Below are experts of layer 4 (counted from 0) of a mixture-of-experts language model. Rows are named router (the router's row for the expert), gate (a neuron's input weights, with its number), up (a neuron's input weights, with its number) and show model dimensions 0-255. Each number is 200 + 30 x the weight over its row's rms, rounded and kept within 0 to 999.
Before each expert's rows: "comes after" lists some tokens at least twice as common just before its tokens as in all text. This comes from a sample of Wikipedia text that the model never trained on. Tokens count by the router's weight.

# expert 6
comes after: " ", " |", "–", "201", "0", "1"
router,133,180,194,241,196,156,202,218,161,257,229,207,190,260,206,202,199,166,224,257,218,200,193,178,126,177,179,207,202,172,245,235,235,204,202,210,203,227,175,225,196,221,217,212,224,241,196,219,195,216,210,188,158,207,201,189,188,215,197,219,226,191,216,137,191,223,167,214,162,177,226,175,214,173,208,180,251,251,198,206,192,242,185,198,208,176,208,193,207,209,213,175,184,206,192,173,154,223,186,202,201,207,198,180,200,191,212,226,140,216,214,156,189,186,218,207,217,164,158,222,223,193,222,195,144,189,175,241,181,142,191,191,237,222,175,219,184,200,154,274,196,222,173,223,197,199,205,297,172,220,197,165,149,138,178,157,190,290,193,194,238,206,209,198,223,161,238,282,182,214,201,168,193,257,163,209,226,160,162,136,178,242,197,143,182,175,202,185,249,179,185,211,201,215,157,239,253,178,209,182,195,187,245,182,221,213,247,209,200,214,153,267,164,153,179,238,232,210,186,143,218,254,206,226,162,196,176,153,230,235,226,219,240,222,166,266,192,208,176,181,189,180,257,247,223,223,243,175,200,165,208,230,184,210,208,201
gate7,185,227,202,212,220,193,219,174,173,206,209,163,171,223,219,209,258,220,197,237,239,217,233,213,215,178,167,225,164,213,210,145,214,212,152,147,183,198,229,184,237,191,179,226,183,213,152,217,220,187,182,164,184,214,183,195,242,250,203,227,188,162,248,218,184,214,204,136,163,181,162,140,177,189,227,204,209,196,191,168,260,220,205,184,218,158,213,195,184,232,198,222,182,181,264,233,226,186,206,182,156,222,207,194,239,183,214,159,271,261,229,198,207,187,193,265,170,196,204,216,196,185,189,197,224,215,216,146,136,199,216,192,157,187,185,214,218,145,245,185,201,160,228,177,190,249,176,235,173,215,267,184,177,253,197,193,193,194,196,182,234,236,197,224,188,242,148,229,208,197,202,184,235,139,232,207,177,240,186,221,197,233,190,209,200,158,203,202,232,196,214,169,179,191,153,236,250,249,203,178,192,183,142,178,245,129,185,159,178,270,190,199,261,127,219,259,220,229,203,186,176,206,160,213,210,184,142,227,199,196,181,168,208,225,200,211,244,223,249,143,194,214,192,147,162,155,195,227,178,213,177,261,193,256,216,237
up7,223,234,183,223,151,192,180,206,184,136,216,232,229,228,239,168,233,171,191,216,202,151,181,197,202,183,165,169,179,170,187,237,161,186,245,181,257,249,178,202,173,156,263,237,192,194,250,165,206,248,161,202,209,215,158,199,179,186,182,198,179,196,178,222,207,214,189,225,185,205,214,236,176,202,164,220,160,178,236,174,252,180,216,201,214,261,144,254,190,193,208,167,198,242,187,193,242,214,157,217,166,163,168,220,172,181,225,192,184,190,197,158,226,174,207,185,225,246,186,177,242,240,212,194,177,222,173,207,261,213,147,183,245,216,197,203,145,173,185,172,167,216,196,195,165,203,235,220,158,224,192,239,206,167,233,193,220,213,158,191,212,195,219,265,225,199,215,174,261,146,202,219,130,173,201,206,141,130,202,178,237,150,201,202,185,247,191,200,162,200,206,216,239,206,200,158,204,209,216,185,185,242,234,205,224,214,208,207,300,197,214,220,194,195,162,160,207,160,229,233,194,171,177,217,243,191,184,180,284,198,249,242,178,207,160,212,167,165,201,215,223,210,196,227,224,158,143,155,241,230,202,228,186,261,232,216

# expert 0
comes after: "\n", " |\n", "-", ")\n", " of", ")"
router,183,200,248,229,200,186,176,193,222,225,196,192,216,237,189,211,209,230,217,253,168,172,200,187,196,261,190,192,231,193,225,205,207,184,178,205,226,212,245,192,208,206,235,187,215,129,195,213,187,183,210,160,196,184,234,229,183,214,158,221,276,243,198,234,189,230,195,182,198,233,169,210,171,228,174,219,206,197,257,184,202,229,187,221,240,224,197,198,194,195,191,180,184,211,232,191,194,190,153,199,196,181,197,164,206,172,232,252,100,219,238,217,214,168,224,141,244,154,183,137,233,190,176,217,236,156,138,159,189,185,196,243,185,189,182,232,208,156,170,188,244,182,191,185,173,233,231,246,173,141,213,152,185,206,171,191,266,211,161,195,183,226,195,162,159,169,221,236,194,193,159,169,206,239,163,161,217,197,169,231,159,169,193,128,282,197,165,152,208,229,211,160,213,216,205,211,253,230,165,211,233,213,232,210,188,179,196,182,191,201,191,217,172,165,219,184,230,177,212,167,213,212,207,181,160,220,250,198,171,156,245,213,184,254,132,246,203,245,209,188,264,245,206,183,237,171,270,214,228,186,209,249,142,164,174,204
gate7,135,135,178,211,208,229,232,220,230,210,181,175,262,219,198,173,188,228,196,171,229,228,187,226,260,160,236,171,279,230,257,166,202,228,206,211,226,212,192,168,191,209,225,155,224,179,172,195,192,220,190,241,244,164,281,158,161,210,161,212,184,224,175,178,132,194,236,206,249,228,213,166,193,178,247,215,178,170,212,172,176,178,195,237,165,188,216,207,168,188,221,200,275,207,228,191,216,226,201,222,227,210,265,182,184,207,238,196,133,203,221,276,206,206,199,158,226,207,215,162,197,223,209,251,187,254,186,161,192,218,196,164,226,215,238,176,206,223,207,194,228,175,117,197,221,237,223,150,227,169,198,196,223,139,189,173,214,174,120,163,232,208,248,185,229,199,129,216,194,153,175,196,207,192,222,209,163,164,213,194,190,213,227,219,191,209,189,241,224,171,212,153,207,172,206,198,206,225,169,197,183,207,253,215,222,207,160,168,171,208,223,220,185,173,229,207,217,201,184,180,122,171,204,206,235,226,216,196,231,226,182,212,211,188,141,218,200,199,248,171,158,194,174,213,211,177,219,183,195,235,183,167,143,146,185,224
up7,224,197,164,175,178,191,140,247,191,205,214,124,200,194,168,149,182,152,187,164,180,224,178,192,189,224,162,216,224,212,213,162,252,192,194,178,205,173,221,147,261,208,164,232,266,134,206,179,181,177,162,223,224,201,207,181,231,226,152,213,250,190,202,208,188,229,165,168,205,264,229,211,208,126,184,208,183,220,180,210,168,197,209,212,218,219,189,205,195,217,192,215,181,223,189,166,194,215,149,168,181,216,204,251,188,172,248,201,178,186,204,174,172,229,193,238,168,222,191,195,164,239,207,187,197,230,162,225,216,182,216,260,183,196,231,232,225,237,191,191,215,237,237,216,154,213,220,200,189,214,181,211,158,150,237,166,171,265,198,239,172,165,191,215,248,214,132,140,214,208,216,178,215,222,201,190,158,252,196,192,181,199,226,198,227,229,130,193,227,251,242,193,226,209,184,208,237,259,210,178,172,198,222,193,242,233,202,203,195,175,129,157,265,167,197,169,200,217,205,237,173,176,226,171,234,210,216,212,204,176,181,217,156,274,230,166,222,142,188,252,262,198,171,172,221,205,211,172,153,177,239,255,217,179,243,194

# expert 1
comes after: " the", " of", ":", " The", " by", "The"
router,165,160,234,199,250,195,163,157,226,247,226,204,201,198,206,182,233,202,183,220,164,202,199,154,187,207,178,163,214,180,217,200,267,205,221,222,231,232,201,272,181,217,185,183,207,210,263,183,196,230,122,174,170,189,246,200,193,182,208,182,197,194,171,204,205,237,151,193,161,241,164,197,198,218,163,208,211,166,204,248,237,178,139,189,211,218,202,220,208,202,215,185,215,213,254,169,224,204,163,161,141,132,274,171,174,173,207,197,205,211,204,204,248,210,179,181,248,207,204,185,239,194,202,222,195,210,187,196,164,212,219,194,174,169,214,190,164,218,170,201,234,240,205,196,197,199,176,211,222,145,205,208,180,215,155,187,228,189,190,281,202,175,254,163,180,111,201,254,192,243,193,180,187,197,149,215,238,198,158,143,212,217,239,199,211,202,228,192,188,188,223,275,170,216,150,213,226,154,191,180,245,185,214,172,196,169,154,188,151,233,193,232,225,164,205,197,208,208,199,215,154,214,263,158,198,206,174,132,202,152,159,182,188,200,218,193,217,250,230,181,174,164,240,228,220,239,235,265,247,159,164,230,161,167,223,188
gate2,211,268,183,235,279,169,204,144,284,206,237,170,188,178,151,250,205,206,251,191,205,188,225,178,195,213,199,178,182,200,226,199,227,220,140,206,219,196,190,152,193,204,197,203,232,163,147,186,149,194,117,177,222,230,207,180,254,230,180,201,127,154,211,212,190,196,194,180,195,168,216,193,245,220,251,194,183,201,182,188,172,192,252,266,248,163,184,218,217,205,171,179,227,152,254,180,233,114,162,209,229,208,186,178,188,208,228,224,207,211,141,151,188,215,216,188,204,164,135,188,188,191,175,182,184,176,192,168,174,208,182,147,200,171,165,210,205,216,199,197,237,166,237,162,192,231,201,194,207,210,184,174,181,182,227,184,162,153,174,170,207,187,191,230,203,174,173,173,180,212,208,194,198,237,225,199,174,201,198,202,190,179,216,239,229,222,199,234,153,202,212,173,206,179,217,189,252,230,227,193,142,200,213,169,241,211,162,177,200,184,198,168,189,141,205,205,161,219,128,162,163,171,169,180,184,226,217,151,220,258,162,209,223,188,244,183,168,245,172,250,198,177,173,204,179,146,221,131,213,164,153,195,225,189,236,218
up2,182,250,218,144,180,190,239,236,171,200,165,196,147,197,218,224,152,195,195,204,215,176,200,256,210,155,185,203,219,183,174,232,182,177,197,206,220,210,238,153,221,191,222,200,214,166,240,182,199,185,222,150,195,207,182,182,196,210,205,190,247,225,202,204,246,220,237,219,228,234,180,243,195,162,216,178,149,198,246,224,208,183,229,223,226,170,241,189,214,162,235,167,162,207,213,168,218,222,288,192,228,163,190,245,183,237,234,197,165,154,191,208,183,210,221,239,202,257,230,168,201,194,241,208,190,205,193,276,248,162,133,183,231,225,151,200,195,195,201,175,212,178,217,195,198,168,150,249,197,213,163,187,209,159,192,184,208,213,177,214,177,283,258,154,183,254,180,169,193,213,174,224,208,188,218,148,216,192,215,168,233,223,251,210,202,227,153,148,162,227,154,176,199,188,205,204,172,188,193,187,249,209,253,231,164,258,179,219,163,191,161,177,223,179,212,182,231,216,197,202,213,214,138,174,174,173,131,177,186,206,242,174,140,175,168,166,218,144,239,156,185,184,231,216,190,211,276,224,177,212,220,177,144,170,190,234

# expert 4
comes after: ".", " (", " \"", ".\n\n", " is", " as"
router,201,176,197,215,262,154,203,184,198,264,157,197,192,219,165,204,208,227,179,212,189,168,200,203,162,224,135,191,239,173,187,215,180,170,207,194,221,240,204,241,146,204,210,160,214,223,223,223,185,275,182,163,186,189,223,186,176,233,241,255,239,183,210,215,141,201,201,116,197,120,192,199,219,210,216,221,199,239,200,184,203,224,164,194,214,200,203,172,206,238,175,169,159,166,230,128,255,188,187,225,226,191,164,201,228,173,192,211,157,206,227,233,247,160,241,197,207,205,211,249,180,228,220,134,202,210,188,227,203,160,213,214,188,182,193,196,258,207,170,206,222,203,192,218,192,236,248,240,170,172,217,197,186,191,150,156,208,226,200,190,197,197,174,216,219,202,213,199,149,228,170,133,194,197,179,192,216,182,235,182,214,249,227,164,201,190,127,157,201,171,117,283,244,214,164,195,206,189,156,177,218,203,194,202,204,197,201,182,176,212,242,195,203,182,216,186,284,172,199,207,207,236,194,158,186,217,180,186,197,200,217,133,259,234,171,215,198,206,189,206,262,192,268,228,159,165,188,219,246,149,204,215,159,157,207,192
gate7,169,182,230,208,247,208,216,243,286,156,211,204,192,255,201,207,189,222,215,163,237,173,208,264,229,195,133,173,235,216,155,186,216,183,208,184,275,188,180,149,182,213,229,165,184,184,225,164,200,215,183,170,183,211,212,195,240,192,174,207,182,160,228,185,195,171,203,182,194,166,208,181,189,171,184,210,158,178,202,197,171,204,181,193,166,217,198,197,189,239,213,130,165,182,249,125,225,165,200,196,200,219,147,238,207,193,201,192,192,185,249,233,273,158,205,175,254,162,187,164,245,212,245,262,198,208,154,212,162,217,192,217,259,246,214,212,209,179,204,164,220,226,214,160,216,202,208,196,197,191,192,138,196,160,204,164,245,219,184,169,215,242,146,216,170,211,155,237,209,193,148,182,211,202,212,225,189,201,212,232,171,212,191,191,191,187,186,164,251,174,158,240,196,227,150,166,200,224,139,178,203,197,186,175,202,223,198,177,215,211,218,151,166,153,226,197,169,227,206,154,216,135,169,180,249,215,234,140,236,221,205,167,235,217,233,187,196,161,185,152,261,219,201,205,155,243,182,176,214,146,210,139,170,201,184,166
up7,170,198,189,151,170,247,172,182,210,257,243,239,154,207,181,143,189,159,206,248,182,261,192,284,177,220,201,193,200,197,237,236,213,240,164,200,204,188,177,241,219,187,201,181,200,215,202,244,211,157,230,189,219,224,222,207,157,121,190,182,219,230,152,189,177,210,195,232,244,215,230,216,212,209,238,218,252,194,194,192,194,178,241,182,168,191,138,163,157,178,208,177,257,263,217,221,199,187,168,242,179,176,224,180,195,177,178,167,230,160,203,190,218,214,172,201,179,162,209,171,223,236,192,187,165,211,263,194,161,205,248,215,190,248,175,193,238,175,189,199,250,216,244,213,211,175,175,242,224,212,211,183,152,210,217,176,180,103,228,228,183,201,198,204,201,228,190,195,190,217,184,237,205,219,182,239,218,188,189,198,166,173,218,216,198,138,187,207,173,218,237,180,203,211,213,238,210,143,191,176,193,199,247,184,165,188,174,246,214,185,203,192,154,232,184,236,201,231,183,151,206,272,247,255,206,248,156,222,180,234,198,224,163,222,140,233,192,233,215,215,206,211,160,213,220,171,237,222,195,289,158,238,233,190,164,240